Below are experts of layer 7 (counted from 0) of a mixture-of-experts language model. Rows are named router (the router's row for the expert), gate (a neuron's input weights, with its number), up (a neuron's input weights, with its number) and show model dimensions 0-255. Each number is 128 + 32 x the weight over its row's rms, rounded and kept within 0 to 255. Numbers have three digits each.
Before each expert's rows: a language model's description of what the expert responds to. This comes from a sample of Wikipedia text that the model never trained on.

# expert 42
The words and, was, is, as, became, who, often in opening biography lines such as retired officer and politician.
router:182155103100117140104142113142132127201028114100069159160167153119110136136138181141084175120096093087124063149109115078116120158066099172108144077105079105133087150155146134128121134140123150149112116071176142114095101125144172124135145102055147124119130133216131112141144049170141141139185072102120129109157079111117165114099139110130165107149150113128103131108156131113161137049137134173105120134102101160143142150101103097103128119118099181156179147120098062187084127149092119119164150095165070115116191127185119099122178133170082091144147123117099142161152163132153145150128123118139126162119178200148113097173097101150080145100157134170178204133131105125130137103166113199168136123099091147150125186065105131093105078077153110165094122166189160135097089073124174
gate3:134169099146090116102092114106147146152102097211162122144112055120198150095137179109202075106181126126129189124154161149069144102113121119071167158087073111143089132174066181134119099134104126121100149166153144115171110128080172144145081150136158118118139114100160044100144092106155172186143117092127170170125146141133120055060099130091111081143132125074077105141111041083092140112114080180171131119117099135087156131139126182102142126058139147125183113105130135140126131193128117156183197158133176150121149227114114127112113118125185143162166097165116201110145149109142123145114140183118138160125082155127117170130123068166097094058166129110113103152112121122145072170146131144147086089101113106169142170132161122110095126129146140149129124109123153150129128144129140
up3:089164152107106169154127164149127074147050126126078129084073174121139163108144082075138089126155123144147136144133145087126116118132035163141138114129122119167093122116214133117099134076115146082113132102127120099137081149096109144154158038128168170133154144107089100101166107124121148141158112105156128101087166107107048061173112099176134143160129158178121091114145112089116143107144127129078148152116136109091086082158151146128165098153136090050116130116162103125112145125183103128215164121168062136091125112126114090157087140104145095151158159136110113127083104087160151114098155102089101147032135209100136162163107154100130208157081110076136192146153111163163173177081114118149134131097119122149152137059173163139177156100105095128165154134143126138098139112101082
gate4:079150127132173116120118118129165130171107106118135099075112096133117071104169150153101113200060151172147131163160147091138199091130131147161139039061158138144178126130131142119104180172149100186092158098108132112150130082134175093082110150131070117110161100135095147179132150114082120077186120155110107162179150119127094155052145174132164085121166151187118136135160150075087130105121120148159160076101102108170119145166181103135195119063098147131159076157102078107165137125094137114109098188207106160080088092190122156134142143115115157123123171169140123172109090092171114103143139072134124145129116122116116095090149155189132146112095118140086118161186110136085150172151120106168175149121131106126133146094095166068131066129108156060128173160130116104115091124090100
up4:142115142063123210144165190105124133075151177132123173142120149153134203144102093112130152074098135105175161115115090133088123133122158169153103151200162124149134105157106074142142140100146169109151128169150135109078181135137126105143147137098165138138118131103149084098105146134095122144108114145122114101121140141136122081155110103157106145155052141082117118168071163185113104194129154105127113142142131120099143086136104169174072124148214155147078172124123130175092149067190116169111156079076108089139175158055131127084149134150101154151171133102121139131161191177089186066146138162122084160121173114142156131121119108106167107159126150121138150032049168131137086092155160189068079117133114123112141112170177157149107186068100133152126126125107058133155136147144140
gate5:103165118102129140125167144094098167158141145140135153171123158178147190136174148159095099087127166149123108092152171102128173117150140181083129132139133108079131148140154172146135125112175146131079132202127152159105123118109170161115133111121111137148061150099206152069038151107118084140172088096185129109093049099119123120124164144127100097162152176125152123143136144141102199107094121139073118095143103104087181097081167097136095105151168050162133119138147111147101187205102082167090089109135123150081122123145110153063105137135134128078165171199172111158110150128135175114106115176114215116142148203097132134117150077161107173154076107136143149064135180083125117131107136133099150115053093158095115165109098142117127119117112121046136137128119140126095095088154124
up5:103114123134112109127112153128080168141153074153142073156118149152136127134155126116075135116113128088089130145144119097169146169152119089063181169084123062125216111134157081130083187062136139118099143146064155107141110153133169140098148152189111181115117130076157118078093181106156184135112066106127071108084133149162048094139097084168161140119127151174121108116156146118142093125097141122083142125149118066104175114188153141190157109093132013161127131086176140142138141133122110116160097109155116122082114131148147116061119163119136126143115172143144126145137128078131180094147092149055125090110110165123125073139127118077126119086102132149104159128101107097103136165146114135188101164081126216139097115125088164130152155142106081110143144106112169212122091090197123
gate6:170056075066106149080121137099146202089125206082213143088153184158084173129130134123116105166128123129103078200129168100134135098089111087148111101165151078153108136148190099145135129094140085154094145144168153130123117124158190142104143150132145132151146084136111119080091146156129135112122146084164160130111181064089090126126108122147161070102173083118176148152234144165119189095127131151133121158112122163080137118067101202132197100142113101102145105123100100114125106173153165112121065117127115147084136151157116129180137122164136125130088115123163122129136141107141114091163193148092132093145124106131066134105154139066085154115082187172111128120110105046131106215105136113163109176144139136133113106076125158172104080100105154138109133164138135134138163110130106
up6:105129098062101104073097127135129193064140157089165138083098175115086171094131119152091100125129116066099112167115123117131124153146066117166113159122153080164056135143122176101115097105140069145138151166189147136120136136193152213184185205086140176145162138124101143153129100141091153160096193087131107134151111085109147158150102126105141115127196162029191106104121140104094151129136163100129159086142156178109141137094092152144174145139109159136123048063098108134121119098127106123153114121110109107073168143186118119127151097117145147132107139110123095166176064130112087125201137135162129160146164084221095126097129098106109127117157151164134148105090147121152095177111142110134142132143100198095118147076116126161113106140150200141067137159137143169132148105109122
gate7:113197124121126083139172129136097154104114112077082147123074159135133130137145130107105110157043117115087108109096087178105147103152093159156089152156100130163099078164106122098098131119121086106104142181114174177121107141048161140126145139144150117174081150112117169165119155085133094171112076098130115124203205192168135109086079178165165089180103129185159079153088161082153141080150139054120076186159124138150178137141073098111116120126122051131157154148064122172132171111136171081138099108154128147091165171126122152106142143156080117131149161123100176137131183132129132110107086142062158113109136126150119147141110127118100099187146062113109126140128122105132154144094164086155131138119067155125119140117119133082177156111159118098102170114124142125140044190051156
up7:140158144074117157170120071115125131194135147156112136156132132112123125070147160114126065160103089077097161098165164192154130085112189124075106110088133138137169142129100165194118165196142165199137109173099106166147132137074091124124103126193110127098103131083082078132164126079133103139125094102161167083158100137105138114074127105072115098133116126066137135119138105074091155038213208118111131177121141094143080135104090117134170146118103156128074136147117193115127145129144117166112095104144114150095121145126117130152128089119176087064224082129139183051129129171124140100080141146135169147174105125131136163157153094182113103169085108119123139117084053154111129077120136124148135133120149110142118156105166124082150156101153176119128172159108173097126172143143128
gate8:159137192168132238152133184143171138102092150140142082128105125109100133160168145086102117135123075106058098088186136159101146109073090181107074148136151156112086120144056152121087137125139115098167108069107150155127103176107094146139159099173186116100118149138126092172120126086160081178111143208117110202158181111096118090116053179172142169095130126088199067091173149141115143135094127148160088109102083148088092149117153121136106147130151164156110142111147161167133139116140143123133068142156031168150113106151144076155131137123084168093137147165086171111180118149160128111181151144172144129111131079109111131129130079079126124073153163153159188099115131103086142137148101148108094131107122111116054119126106182172135134105077149158125140113116120139096107126133103
up8:099126051169040098076139130131081104080106089131114151110083163108177149044094112130111092110135148119182094122099122098122146105103078155129156069125126146151136168093128153080150128176122150171118137176110122165108121151114133094127089121105056133221105135149127094132111140114136175112163132151128159095129084140160168132130150092106133168195136156174137109173106181080111194115124145092118120167102147084095139153107186095183106091104096180129151142093117124090119147147170082119145076121111176112136127181118148104125149120141188131118154065119128125106098149044088173158106155095065159124175108119148132128106147185120135130116076131099111087110134117153095203137091120168129171183097166119172160170075133059124104155149109150142076130164130122162161112163079076
gate9:116161137083131126122093091126140157129174126104125132171105108157109104084065117146169114132075116150202141118131176068118114070106147159169171121140105196137077112092109128142116164176111104100144085171194185125157102124152114112093127093099183102126104141139130122097123175123081093156136133145132146085148141061145106106165155126056137144152146164175133144118169145171134128143134185119174081173133128148112104169191131151095095157093121157119147122182135115150095106162085072180073168108119130170109127095081085148175126147190103112071096113194123146156097144092097164100072136137123114090126222071148130127089121107110139147133117148177164171139193156095142080093106157126120093160151136156125066187105122124101196131066165170146106102115080119098165063128140112
up9:129160131166119125094146174166127068131134100138142137146132111087144184207151100119083135106129128134178151106094106129110111157109076111085155134063163103156151148132222125115125096116186126170141181123137158115148149125160164095171155090130147141116159132128119152112173105141124094163121104162145136116084148107157147111118151109185192064115115132121159166168102112155107088103119114132108096121085137123159205113155139095089187106153110156128078016122148119099104097183130128126040119081158120138153151170183127149080137077071120211151095112083100108106087153098162118116106099108189087107153129155056120115136118062115147137132117151087156124147088155144138125185200147136123182149119161149150134058118143132191128164164159084092138126124114112135202119163131079
gate10:115082153124147109150122118087086162135183163118136162122132163130110138096136126087141126152155115159088141066173143146090129106149050092147145121156127093148085123086162174140111151097106053099092115122116136134134142166134154177176138097119132095128127168113125192141148137094134115089097183178131094079185043070126165059100118143057162085060146108139153178149137133146117156164124156110118145153084137081188168159104127120095114179196164093105095162116117099082105150121099143089149070086158123140117132134128117184141186088114150123209174093178144172134093184145128093140100178141113096129135135115086108152149152094105161108056078114116073145118139124132112147121161092134065121139186164118182038106176142160133068164112140140123140151124097149172137095129102115
up10:150147114163068165100147110181184135137028103121137102094129094137140146153082130166095148115153124139189123135039101127171141136144208142112105128111134179084207138156103098134131109179144201107154139152108120111100115092120099056075124145136147125129120101166129088093110114170130133142114060068134159195101137180167090180185153104160104151180077125116086063112106153094116089123123132126153131105121132152062132135136129138164103089080103163128146094173095125133156092128151108140090130152119106100131087140095153108116061172109154148073138146106096092094129084120112132183176111110127170113139154168169160114123100140133137173181170175111162119158113155135106157133098167142216127128085138188087197171082128128090157118151142135122162134098080133130096133159193125
gate11:088195127109168027165132140184153157136097119149089151159134135049105159137149110166064167096086172161118128144072159129129098127190157130110124142176093137159147115124145119143121108115118087089116153127141143187176121190119081068184132171104094144091135099122082130166117135085116238144085193148109048167131076109176136157082142170110104143086139086109147092096148191117112100046128145109105154113175191125089109124157153110079105114138112139124146120109108125142118187125136144140106112095132111114183129172128090134152168128178136167147124152110099096167123141140145108104088153113203106106098149143081132089126167115118094065153142157137113172178145103132141134102142094185155112102161110187112192082127109065166162123135125172129131106095147138103112114119103136
up11:073063141109129120130133114126100107063125126157146159123095137134131160114112125102082173136121139141160117123052204108093100150161159110111157132165101131128126169153179097172157152129139118142113125076144130190115136192199084145145167136133127194102136155085090105109146122109096082103135150091163118142186083150116126065124107127091207086117142135095113082111154085129163080158106134091094148106142188164098090180112098081145141143130152065116179079114164145170126123122141097114120121059146151098143140163115093094175144172137169127112148095115125107136102115080113100128124148145197106067080143102065209176168152140155093163115166164081153137093109111145123138089163078115106125129156147082222202144123126126158147112141148162089175088150139171102100167091177157
gate12:136055175100167063095068109185116125089114214098093131129097073098154184142157194100092119116143143078119174111082073098115101159129200144120074167112136182073131148132177184144121099125136121135142074155138073106109144167133091121190092102134143096112099128112136129120065121130172140134090083126168144088151079125124086139115118141131119141120083086138123152134101092103136102155117079111109186160122136108168144146104169119164168155165188107111091101117090056101036150104103140085113086170106133144141101110189073156117116127092039151122159153121158106099113113116095122142155077094153139128146215119202164120182129124142174086131113125091149161137084147157154157182095113147139123122121127138128137119118125111186081155134083145092151111119131125081122165142146130
up12:114099068182086131073168119097189151172143142103076076106096155129164205136114145087091108197131087067116104127114142144151136095062129157152130066127093113098163185127143209110124106127099134099195116098131171122171120148127101098166125172127130161106101138133107144098152141090105143094130078159113171099142138106133140129116162143111217095103125157064113080160154168066149139126129120177122135166110172078178162135160065100141111119184160177178106086102124094127062142086077174144120108101157149142093124170169115114145154119113118116136122162144135099090099147158121091104088155096148169111090131133149125153174172141119134115131097194174160139064122101149100160116070129149145072085145124089097126135085147095145076151130161143141056161181139148089115097181159130
gate13:119162159114147143083121091097128132123128109137200174118114129111158121105116113160157179130094096152110109142134187170149126108140126086154132144097100068107093130089118033129063120173134097104197121122129084111141186138170161148135138094200124141142158138145163142073138162128111141145110117144108129181071131130126116065202136091109134096117185082151121128125144102116137083127109169148068108134158112165132175148165184152135140110099117104123120147101121190176112063138184173146107180154104129094160161114123117082057135147138133088159134103136123097112173143079158111200132132160155104163104204082061150182109151113164123150065158099054156154112121098121133128188158150099129075148166139168102059117139147102143177091108181127112189162097108196152129139093159127
up13:160178190125089108129112070189082149145148101165157172102114189094142124108080060178151142083111060127131143166156162092164133068095067121107151170102117153109115142106126066130089122087177138080158146188138106108123148134145174124130137112157111182110150136138112098106106137137121132114095104141114154179099115107111129120153130142089105092131150143160095097096148120108117114094123151141123111162108099141187173116150125112190113117134147151069127194119087156099118106147169159115102182094152164143122115145099099073007169168143175147141102166117088123097214183061146135152127142211095073136129160084073121117100159125155132132162103156090179178159108143120086143134075127119093076138144127182098102133123115140160112145166132158112177117082069160072109124085115126
gate14:110169102056124097184092135130147153165116101126106135097054122125051183152121140078129108116109117143154135170099109144153159105136122185085073092124145115145133129111140103129109129121108180185106102127130154168070067135175131105147150131134176140139175073124169137115122116156132120156070075137123157025165138095113177122163114034140114123154150134131185104135161145123106151082109174147173075084147140153156077111106126097136171121157150092122132116104127060123097116117148174098099144126039105145083147138198169118154158103167194058171145139140131133111145159140128085125158143169127156161076153140154137150156152129076179154152160112173157161142104165118156135111061107061098102086126175124044143138144108139106161142120122108121074157146068099101163167124115141
up14:143176160054061140149124089087117193155127104143122118118058154105056172147117136109169141141126090156128130194109114123137156103157118172114096076139144166149179115124117097157147128114104153160144109160145150152137113126168180140110176136125252111146113127139115142179082083153066113100127134093114173053163151084131160120140152094152160106174088122147115140102155157125130153103141170151106132087142112180137095092108132124130119128132154108155127099081119093132134091156132163103087145170072105135100130231209136141174123135215160075161144164183171144119145165119105098124127144137136137141072081153144112131166111129075105089145121129161099155136145152146121125148071084067158095159122111166074119120098154180113176130097152119090043183123094113091117164123151100
gate15:137132136148135176136137205123133112095083158104138138174068136110102154137158135117164117137167149148123128124138155179136171110155127172103112152096093106132123108117102028109156096137040123141114071141111161151091095099145111114118165102128097094143156130161084134076132138144141115108140102090103110106142134155136155057134136144097176134148121073173161130200110094210186131095122099121117162106173120106183085138054177100100156144160087163155110119110165175116110116109196075106119135145181130167139125092143063132120158180137078095169107133124131110182104108154147109158181145135070138184115104140132147118130113171134119095108130108168150115133139190155204154166090110171136105089074123112193108074149143147172177147184094094056060119168114098084120158080148138
up15:147089081140167131147118112103156090161109177127153164148098044131183154135152113132105088146114153114128124125161138114133103114144159095141152160098126095141124132062114064143135146101079145121169090169187153100128151113133129169066127169099151159108081130060119155143108127108106138069174044105182125140099102116133147107104211166125122103106135102137179049135104119218069099144130103174125130127113133147145156136100082128068171121171144169117113110170075111131100116130169051103128095163126128144123198123126101095107127134085162169147141142137162093102056150157127170171156125170162134167137125146099209134104096138156141146113077124122174112095147141097123155165133140136105089198113119083147143137139189116164064069115125123090037142110150109076105137073128094
gate16:109148139130128102098077112128119161176083134127109138143143129107148098137061120156068108128142151146145122170150119153090206127143113192082140114107187186126120094111145144162117125153191109139092146199146144160187089196146053183118121168130113141102118163096097168161211126114132134083123104151143160072135132128220101119141056166143122088154160077120118088085086143089093138121119107059104151100076114137060093114117095098097132128113177162130152126119124152155179146105110131152189129056082157122121163142149065119154122151106140125122174142131049103085136134147079158148168132098054091121177151169167124095195165125122069162129106127117134112124093124096096129150119114169147119078131116112126094105081085093095154152093112187143118108123157134145121184108144173
up16:159104158145136237129152080114082128133131124143105170117169109124124170110062069087154166125116134171141142123066159083097133128126105121159164164159146096155131181110121149189144120131139100074111062135090114180120114177140144191121173153092154100118141118170128147140150076080100108129075137163153106157167145119151138139188158121109050106095088145209105178124150072086111092163114078149151124072124131132151159119103150099138141166173129101196116098125179086137192158127118200182101083122136072146153113073154120089171105141116133121129139188138151096167080101192097198136145108128163136140117193110176114112141139126149128117120146112143144121114099109145118103130177149140089140152188141133184068144091134116155115100133112087090102105156075174106060160121123116
gate17:108058165109094147159201149140134109136115107102179145136143167121094093121144119133110125145091132180087135163153129087099141087137142125184168111139148150149105137130069138166095107126124111111151072134146109100128149173104150107113154106135113114121160097115149145134081144169083119168065093118132108138070134124144049091120115087194142159076145103105097145104097142118113127211102132165174121197136098131157097123176092084102148112116186114185095093099060146174114156075107166155095125129142147178167138049190056100132127126117103124168145124152144127083161150142174164155115106142135103119091154093179123144124112111171140147094121104066136150162091150152129078208152089091085117162120119134020106073079085132133166134115152108112158161125192048116110141163163126
up17:063070090095144090145162129147151121070120099125126151094154173134139058112099136169132127130129169152142110163140174193152160117138164137095092121132107095151155130130136144086140115156184118139115141127158117139087135205133155073072141101182155155150070115159154143112133181197077163149118091075109050127080104141123053165123096086135106152135126078076028170155110128141150146108129107167095158152134075093162076107146106129100135108089150177152143158156167120158179110130181191125098111149081137092142141125120066127109155098126150152176135135129145084121105111176121166122162065150165133080123189100131134141106098109192121167125128105101160140164110085192147073100168151134093113074104125132114175109055107111165158069117119120105170139138153091120123097102117181
gate18:077142120184127141170150131149124114120186101083139158144196102143113168182155103103122145117157164197103125175181173121175133099084100136125135144140127081160135146149131129116128154089140082056123105104070092146124118113160129136122042107130154077081148130176116085115109097179124153114111101122095104108130132187135148117158169145160172143171163153183122078109146080169151158143166160116169129107121124085116149133131149192120126163158023149180189131081059113123141092132154124102208131119120094093188156086139135122093074143144175091114125106109105124103114153134105099079100119108125125129060173146166097129124152157080127098164179144100119174145157172115126161124153156123148106134141090091139066151125145141184136087171086066164172126137158090114195150143052153
up18:166181100118163105118095123180117155143058098100113115110085164150129109109104135124158139135082189113137132114148046128099110135120084098142129119088160106143105086154135155060148152145170081127180137157150136151138135172110122138104093097104152167091147155133093116112181102088126146143141155142158087082122099134164130184149158162125102142103160176127111137172096225077089134117138052112146140107139101159095145066176183139169151099091176094103114150100133137140147130119092150113148131092119143114105141121099169157177137107079079134171096137125168152070116146180089151066149147131098110153159106144096078142234088117117118176175180124095111127168119076086091105125108100120124162152123139130120213148100092128100096099090155155114122192110128172196047091098175088
gate19:116165136138120106109144106146100114121119111151087081078111094158127077163144109124113100117076077082148154153162107134089143117147146154074122091155097178204088151079112132167094135114149146144095157150078096107115076145083149182107125065201169083114174093168155140079156113123124155163123068084156150092155110124156142139155091081162104141108133092109140153144061085147153150166137156127149115121145122118170180166152107130114120168160143144172112124148095081092108136124181183111129161157053128108180165107100135130101116101170152116151140118162121106100161120094127159084093118138207167117109129064174114117111120143131136133130078019152089110167156171155099088137080108056122114163149142119135097134231145159118088108177158076074103097157140134168125113153095187
up19:098112132077108140157144137076146150145133118089114149095135057163128120120139186129066086161131137126131155144086160082143162105094108144129121145123177157148142117147134150150129080196085136103183043119093130126184103147146138190125193107135179109148147166100171179111164150109138106136088086093099125105161090141123163161133068133119106054154154131105156167125086124133110127113129126143160182142143110140121125144134095096136118199178115099143193158123078081122100137146126144111142113111166169168071126153170198096124109111148141199095170101106152189122163066115120126132092130064164129142074189096112128122160168095128183102097156146101081144153142126122122086156119059097142193083057073129136090094129097150118132132125131124088185123040131157101204152118102139
gate20:151140072170160179198130157096109144177132126116096134164177159108126146173111170139066091128180166125148151174131118105134147103119197174178083060166162093091144112165116104097116167166116057115145096069092120137142092088134121125124198196104108176106134107083130143161151128115087106108156069136074122130107176132103092114111109119091124141099148154140160124127151153138166159117156095121106115149149122134059211123107118153097149103147120045076127109165114159110168119143154157139074150122115105085150149064150121106078082095200094182089151115089150172151127134101155188137142090082155178113161134128115162127136136105211144093138151151137136075087130170070102145177096102137146106121156117121123140054150152106130145175150164156162182130084141128086104119173154143
up20:144142169188112182122150146087098125131131095151126135162139151116101105118072212079095141161167071108140062155114091128138193106104191124140097066142192118102142110144097100115135138150129088154140128096096106136096103100120145084097126133115151238107118144079161125099079134108165110051145137150087178102090124129101033130135064088156131112084185149132142119155069128181135144174182128147168102111126142127099141125103135134073131109148130061119138071154151188159166129181170172163067091136144124135137176125157121117125141106123093142137130112153125087121123114137229174103130112140132135095120117141125175130086150113234149041129137149186151097110152184132069128137130135111128108124137117166119115097154119121086124167108152175125163101122120108131120091139128174
gate21:143135122099154154167139156068103156146099105121145143118101114183090116119135126091139149162098064142076069038086152097145140171105135104105099121111145113088172113142133127185113135060120087078074172164113121163123100160154165105098077136100134145152122089139169127163121084141130119120123146132123124125155144197120123138130137123106160097140113133133139087122156118118101137156065089117166089128129163156178086158092134169174127140066060069136154209150187098139136151173179132126136079088076141140200133164127143188143120131175148137064146097144147110137111059135119142195136155107123153102113093170185083180133144120143186117118095087187139137048196110174109102140131198125152098155162109124135141104101203134117185096114105088167090107139094130110145135070120162
up21:140140128180112085149099102129186150116122100089190121145162135138199129109137125163143138081146136094174118193135163095143122147159163076111200137108051080162144179065151060077158141139150174186172142091084127145111168082112122098128128167138132095108190160173093159146123136151099121095173099108161087159110108113107153144176070099140123133138127094136098122190126072194123147077120125124118117112119141091132168120184142144148116057169157101122137031116079119128157098156105106122128163192125146133097120099128149142149128069073072094216110142183167175125129101091103123092181135192155114149109148133097085090149119123142103141139115138110116089177123107145137126065142103170062128136103080149119148159133181180147107090089104099142089139136144104114106126107127170
gate22:160098095104149129137167099156056101150096036151143139157111121136142086103059133176152100133093137135103108136068098096115116123122089193158105131142120075148133150084130152083184138092008181149095094135131119120136124140181112171187158131187140153169138124096120136175175127090137085106109118065162159134149168087115165155111082092162133110127188104127077152112122090076135078164110221154146087122160134139100131138178159129132133137093159117161150140100156080151166140124168140147128104139178148168062114113137167113144167121158059150096123169147155126181063136128190192164128135085133096115127093126125138175132162121071165140103106078078191105108092149113144157173169136139113136142134093059161108150147140138173097136120131125135089099170129115111136129153162115
up22:151095121079110084090121105102176130119205117152096112079100167089101087139180130127115061130120149131075144175091123198144154120083128083096173160069135117131070103155148092118116173079109144136151153139167110105132138157146110122083124068131152135206185089138157085121137064140181147197186144089078171097126105072208116130098167079135095182129059156149158092171169100169087141082130095153061124096110133104146095167122148152126173116141121151150122102092154124119159108146110132102122106165153103170105154085129189139140120115130126118148142125132142153119130150123139137085116139095162092135187064114083087147154152098112163070166162122087146138157085076138132139197123148100156135128117160120128118085098108166202110166091140149154100089140095185112183146091133114
gate23:115126106130111147129140166141137123111098117066091163107121155163062129173141114173164138194130176121153099115192108204111106127115146154129201190153108119146141177099122129142124091125150153090216108118115172134072128076158158102073102042136177112140150088118063145119159151111149063122083134140115116199128102095072107147130116101190091135087087111146126081134182148133126103116135134169154093110124139078133186155120133142146112159126053095154126156147110105111131123143126139102124138096106178106137162097119151086094154117118117155165123130074078151077110197091124129104130083109134158098165140103115118131116152073173137130193164110161117137157113145151127159173109161111212120132100131185127144085132098086201116192172161172136170112144178101093112111105087054
up23:115165158165130114086135109141124151122164111138124158130090139092193202131148160140136138140176072093122125148136102105113121157150114143110133113187121142089133168057061132139207201104155134127146109161107091152150157123108156151067170072146134157155128108169132116145097110129140103179130145115129115156128066095120210194137086131155150110196177114130174123181103112152082126172102115084045122126137087130161133121097139169143069142185089134106135173153139124182113142119169126143135146127078136121147162137149146174156113081095105111132142073089188155124149125168144193158130146178140163162130124172121178103121120131117110111127104116103137120080132082046159113104122087129111146093045104172134161147045090099138082100178079119110104104146132080157130172052142087
gate24:141114075129134124128154094118125137124158155108140116076119133150123094153080157106131144107180117103100163147158142129080138103184139153129131107181149073158154122147102137030107097132175121140117079142064143126144090181093130045143095129115091096110123060137089084150151123144112159124118096153168083072126125154138074169122133157102178146152126143119153101126194097144128120080150134163158162092096171100154070079160072078091208072136110209137101106152117116109139191128164109103089121083156165129180102122155115120132136103107139144159128102110053153140074155074165134126149163127106094158108167100145134122151143123154191138123205060116117134124159102104114060074145053103133163114118079124164152107126133150111164099123123147106079130111070182141186059101151119
up24:114131083142164139115174108109141164159141173052131111050040163094145104128110138143120182101166100169089168144093107133169144146182131110158134149143131122139174137122171146117105135174178106148116117104129131183179099169154137090113114130112096117095116098176143104084138151140100159114113108146160097060156128199112062124125106126110170101147121122060097156061143096136119084070154090105166141078138165083169069136152065083168120065168127188119147103184094115103118131171162132109138154089206148113163121136098127120116071119136132083166146081124072127109099090093164141171136155127137082119143153145160198099129101117159152114110144120123131074122167150131144080097177089063162191124130076078153170108142129108095149126188117087149137197128107113140143097142137165
gate25:155128135164146134172070202117084112128127103140134137097141064091124112098132146116162204117135082127135146158122060112137136109149128106129060103141119088120113090134152184118031180133201159092116134098123127123091155167108152126123118089096170134115130154148150186136077165091122122126192140168127082142078188081161126185129101109089177146144153126058157124083137127143153095149137117100170115155117127108108139138121156145116062092103103153097104121139128126168140128126077136144120166145088185165091105173102161083096147097093101153169172089120112117165095066104110070140090160131093107101151137116150047129194122160128124149136151105144081127102241155127123088117151141101122104168135153104131125118061152093098061170116049149146101135105124130143094060095112097
up25:155178167119135115147110098129051155115118193127091142127132107186149170100151128163087117125106120173103191111175153133057116090103157163165181161103098160128170138071160142076158134121200097139153109153113125134131119120149072170157143155139149142123147196178115079123126087096118121086098118125148157106122089109195101144111143128136114144133089151159100130131102064134055134142146134126144084079190106143092117085107084095164155073120155146082155135104091113159171124151141124168065171072151122096180198133162104086134122165111128109106108119163159094071163171098122120133136184073099144156143159142114164114144131143117136138146199126123128108221060097113179151115117079164143134132064137089154137103127104066133136121136159117134147098130177170075207100114170148
gate26:169172156114124153130111083133126149181066110142127130038051198089128131117130153113131077177074136133115089138103143182079093124049087132093127112139106153107100157129131096099154152053075133177111093098132146194154123115174092133114128082151186084113112121142107103120141082165163130153139152171140141140110149071139157064216129108138099193088138131180051125134180144175153147127101125108092133120107134095131170082130121187133154059159162138147136119130136089149092108145129099108102154170092101157064122126074118107182125151147100147154076155167179125135100143093115062076135115140090143093138124119095119091124119118154088065147144127119114133176197131156171159121119084108145133140185095146082121127162103113107115184153111096180106132189133126092130090114146125
up26:129106115161133143119065167149089117120129169151121170156161158114118186160123125139097135114157130071164132039162177101142101138147128158138099127119195203123168116084135139179117155086180157129165150121126116103140144119123121118108123143173151175096109117178136181128092126133133109091112070155040089147148142104168151127097127120081162094158151122144179137094089170150102117103111066151131187098141136130060127152143134119144127128198162138156132164174161141112103143106155091110176067128137126115192069082116126158062063085106178142154124101110106089132132109130102191105157112069148125141131159201184175091072135158133123146091140206096133076057138154128113111117110124175171154097108124125114118117087118168134129125124158172031169145122132183099114148167094153
gate27:140078129077096132123101089128161141185123157059154100172100150104083172130071147121128054090107102101201127141103162104105095104082146105077072100121183141168123095124113132148124134094134078132081096134056175106076149127128056068190116128116147080153131148145107198144156110142152131172119132125160194126201161122118116191101111177143144078160113104123194184131128113122129089116125092125093137083190170166085160138147104108117139094088134171103126135137169112139066067168066151165106149166134126100160119173149096120120119140129131088141149167115123093123114148093119100150133163134093140120137118149167141120135181109109085181197163182124141130115127081146141146113122182109114147189135136105118069214093148109167159155093150094153085179152091121167140131137147120
up27:134155122107112153136143064108122119125163144111130133159136157145169133146114087157155076108120122113152113122121116142136138173098100111179128095194118142076125165127136146117062155115098117094162140114144179119169174135147184156145093107117171169129056123096088129157142086112100138107112116190116138136129157202152169139124127137097133163127151083184128111106156117133100097139091174103138113119132204143111115145075099083172110120134141109029071148137134114124162162160102152121100113084194080146104095137164144117122063091147133078131176078131130105105126132108091142185115059188082062137180076116152103148119124131137076092145127125098100139156136144118158120074037185147164173135131108134161105154066057141199138114115070092110057098082085105110069096112111180
gate28:114168144137121125108111132082141079157152134121102106133074124190179131152139103144122154081111101105200138156146101138053159145154098074163145131162191090120086116092055096128125148113167155145143138125140140128148084128101076119142101168134121126105139091192116120096234111085100105133177069122142120156123121093210057145125107131154166162189106109100091123107168104146129103128150209138081129112160159139120146093147073124120123105127144167122204126090113115075102069187114121086133111167105144065178157106106162112154101127148128122145157128159150111120162122098108064109154117154142154118077095125096121159149093077153189115075130160165139135122127128078085126089085139168118204126088147095138183168193162136079144156117154215141089103158126149131126115134159099
up28:107096176138091147124112104110129121105161126110106062159149148097124089074104112143118079149109138147135130087117092083164084102127110139143108137129172127177128149111198145125104186144165158107088067180156099129135142122156099122150079182054150136173092128104176079074134101135143108142129183149098162160154158096117084116189179179180082126154109157152113151162119153121139200165118134083155126177120142119126161090057188116089067179156154165118158129084180141148135111137111108146101144124155118164136121103119110105169108092123128154066084150102200185132143156146119154130124063129093127148142174166120144083095134079150135094146139111132126131081101108160075221116166160113115159141134141116175131087090151111103192123174109096090089086120077066109118099179048135
gate29:112174135109178124080117137121137088073102140117138077113167151118120090130128082161216136084151148081104152108143174136090149094107115132130069115124188123172133116148125143080131085135139137123115163178091144094101159081193140173150078086152111167130130124130090100097134106102108121159140129124198058075076110113128184120158121118126151157147154136101159172126077095143151122169136097070088083120114177225136122099105134096081153123090143087167135144077131102137087189182121149083142142112110151055094086179148151084119152098147139128137103106142182122087100155156074148159093148153174122147137148113154141128148145117181141088094083069140104178174056181135143112121137166186157088168084168136118104131075169123120164128160065123132097122154170102137179074129114157
up29:103133134109139123169109122104110142115074076132120096114095146101142126130101071114108119140074158117147161163191138152087135132131091096159141115153187140131060121106135115131165085146133151156128170137119171071063140163185140126136075087104134170064082176165075162059102109102179129125118108152135132132113122137130177123193176132137133116082141152134120151167126066123114128098126183089109078111125106123134129126137123129108110124138158148126129138132138137123171086147070143055146198201077156145139129112171139169127185116133111084130140113120157153144131100149089164166091126151141130105152120058096129132107163168130144148135036079119096154162099154071147100142111118124092050105094153148101079117114097107088076157122143174161099233206141073175118061145065091